Below are experts of layer 9 (counted from 0) of a mixture-of-experts language model. Rows are named router (the router's row for the expert) and show model dimensions 0-63. Each number is 500 + 25 x the weight over its row's rms, rounded and kept within 0 to 999. Numbers have three digits each.
After each expert's rows: "mostly gets" lists some tokens that are sent to it at least half of the time. This comes from a sample of Wikipedia text that the model never trained on.

# expert 15
router:527487464486510489541506540462470479526472483497503561442466541480488514535500480455511502498468530480475491501463486526509499556494578455496479470519522451534559520543518514490493520483484477
mostly gets: "),", "\",", "',", ",", " but", " and"

# expert 13
router:488483485481509488543476509466478490503466482538463513476493515497509516520519467486523523492501532473475490478513494545521500538500543465522484474468512455503537530520497504489514508505483474
mostly gets: "\".", " ==", " ===", ".\"", "\",", " Award"

# expert 7
router:487491503490536510542472500500482472523474461532454496490461538473504512505501485474532510497502558504515496490479484511456499475492495471460494468506506455518528505512495482466522508453479492
mostly gets: "im", " 195", "f", " 193", " 2019", " such"

# expert 1
router:470483500519533505538509531498463507511497488474516499524510559487475519533527507469492502487518532510511453505520476479530469529497475507506475524484483507496480515531507528507497495466471519
mostly gets: " f", "ar", " dist", " bl", " war", " of"

# expert 28
router:527458435511496477509465488480495514547457484515478530506487533471483518481524490474502510499519495530490484473466479541463462510470486498522477487482514490480537496485502512488487501490497474
mostly gets: "==", "″", "===", " Born", " List", "===="

# expert 12
router:499485492513549463523458524459488498516458473485483533483488538488493523502502493487537555474514519536509525487487528527492482517517517495512512533473490506501482562531488519472460527490497469
mostly gets: " El", " Bel", " Pol", " Col", " Ph", " pol"

# expert 25
router:478461460507513493539460495482493505515483506501493536452466486484533531486527480475477533471480510535540519482506520544516458504537550498519494503477483491499531520502506492496491498492506454
mostly gets: " his", "The", " its", " their", " the", " −"

# expert 16
router:493470472541523475505493503470469478557500511504483491465466499460521564557509494469509514488525495543489505494471515523463461508459523481501479520500523495504498517490506519482508540484524491
mostly gets: "ank", "″", "See", " Total", " JPL", "overn"

# expert 30
router:536496520500532478524509543499477493547466463467510531467528529471514522509489487458536501476496538502526518500449510536498483521517552475516499544518481510507539551493488520497469545497515486
mostly gets: "ir", " re", " ass", " At", " ad", " per"

# expert 20
router:512484495518499490557487552453471498532474456507501488469492523488531511502465460506544527524518514508523494440504493514493489539503494470535493483439472510547554525530502492453479496541504455
mostly gets: " their", "In", "See", " his", " Cup", " its"

# expert 18
router:492449528517510507519450510491500482494472518536461502478497493501520496518504488463530492482494488530493494503451446494504477494523495495511506473495499499488533560521471487484504512523442467
mostly gets: " (", "(", " un", " [", " includ", " wh"

# expert 4
router:508453490514512453506491514485489482525494494524488498478489530497533508517522425421516532513514526503503490469499523526461478516527517469471517503533471482484511486493512544443496508507520496
mostly gets: "ition", "ities", "ity", " JPL", "ification", " state"

# expert 19
router:490512510494551475505500489497465495520504465493490512483485563486502533497536434497490540499489524513496497438507547482479515529507534506526525456498506448526529516528524503470476494485503445
mostly gets: "in", "it", " polit", "lect", " Min", " mat"

# expert 21
router:493434502488549519485522491455494503529482449486494552472482548466517530570489457467498529469455531487522462509478460532491491491524503490485489499494470535550526529511511515507493502491505469
mostly gets: " British", " German", "ford", " Roy", " American", "ya"

# expert 26
router:506495500529515487510501499527505504525475474522475545467466510516505517533518488456513534458530528516477496496468501502495477523550488501491533511487514509512480499560493505519461524517452448
mostly gets: "k", "sk", "ink", "unn", "rib", "inn"

# expert 10
router:504520467537507504531477527481475482515481462493449523493451513444557537543473495461502481464550529515499497468450442512453469544533535501503486541496496497539556529489545499496474485479498485
mostly gets: " g", " b", " inv", " tr", " ag", "pl"

# expert 3
router:518500519522538493529444497510497469542468475505504512503478518469491523548511494495495501432521474482503505460522495478516481522545532499493497477505514502485513503471491500468493501516492499
mostly gets: " r", " sp", " s", " T", " Sh", " Sw"

# expert 23
router:511501495487546485522447492480486504493456481529515545462464498461525551501537484508558537490496541521506481521483517519461475517517531498527503511475485514531504492507501501498475483491504485
mostly gets: " film", " season", " found", "000", " 2013", " 2023"

# expert 17
router:497500444549527434500497554456491463570457469522477508464480517506494493553503478488521522460499484457509496471479505533501508487507508493506522534495495483510492488500469552476481523474526490
mostly gets: "ters", "ities", "ents", "ors", " mov", " count"

# expert 8
router:549469455506528478515505533503463507516473471516494538467486512507495538495532489511503538497511494541478493501457480484487474520516519500511472501512520497548527498546514527490515531464453463
mostly gets: " that", " to", " at", " after", " have", " during"

# expert 9
router:487481472497512458513462514486493484513515507500514479449439510503511518507502499459503515470505504479477474506478493493473468507518547475524466517531466450509536505492524551494522496479534436
mostly gets: " him", " made", " used", " played", " held", " began"

# expert 2
router:524482484489512504509458536507509511532475519495478544463485502473517543529506488475474527470470536478545513513515521502512521478515523453549506519490516501524531513554510473479506493496487501
mostly gets: "istor", " Afric", " India", " Europe", "i", " Japan"

# expert 22
router:478491470502497488518471516509519499552480461499454493490482518492488514541467450439500510478522524478520473488478503525477483533517507478520515466505496470495540518507447496492487521499499455
mostly gets: "er", "her", "iver", " Rich", "of", "istor"

# expert 29
router:506501497508516488511472510527500498506461473557441512463500504493536536521505509512506531498517476517549470482476493539490488489519501497524518512486521479505502496513472523485519537518460523
mostly gets: " 2", " 3", " 4", " 5", " 15", " 7"

# expert 14
router:486479541511522464524484509508453510499463467500465512463529538481517501534535442466480550505515530481552505473519518503494488506516549507527511479521490515505474512518447519477451508471461472
mostly gets: "uman", "ian", "ator", " Paul", "ington", "ican"

# expert 11
router:497476504517514485504478505480491494484482455526503472494484526453522536521483473461478510491449497493499520473480522500461458495488503491530474500476478448511509540508499481482526527520461500
mostly gets: " he", " a", " He", " e", " an", " she"

# expert 31
router:466510500527493511532441523506463460517484478502470496490518508474498521487511456474483514482539459526511495491503508514453491545533538467492508507453477441533545503510508521465488549516512520
mostly gets: "ac", "ag", " col", " inc", "amb", "irc"

# expert 6
router:516441527523501493532442507457498476521496475493479525510511503506520491520499480503540550477510499483467500491513519533501485523541491512511512564500467497507506511502517515483509551472476460
mostly gets: " MPC", " Fran", " inst", "cc", " pl", " spec"

# expert 0
router:521448468490512496480459525476488494513438511501508502482464510500486511532498474497530523473512507472518520476517510544525444528472509485511477497474513437538547512523469511504487524492488464
mostly gets: ":", " \"", "-", " /", " -", "):"

# expert 5
router:532487508542545499519478528472475447525451493507512515481495487500499507538536507479537491455522499535507499470468516529495494508522547481488473502504532493512484524518494496458506521516495494
mostly gets: " H", " h", " N", " v", " K", " comm"

# expert 27
router:491432501522526460502475513501491526530472462513509492459503520483532537525483474497516545467446484499525513504509514502459528489537501478508490504507526512497533496547480498503464514496515501
mostly gets: "ico", "ica", "ina", "ington", " York", "ford"

# expert 24
router:500507475479495486533511517445480490548495486474483517487500502462469473494487494486538541463464519501464479509495490526516457510521519454515505473511488485535519526516512478449495546480531481
mostly gets: " ab", " more", "),", " other", "\",", " some"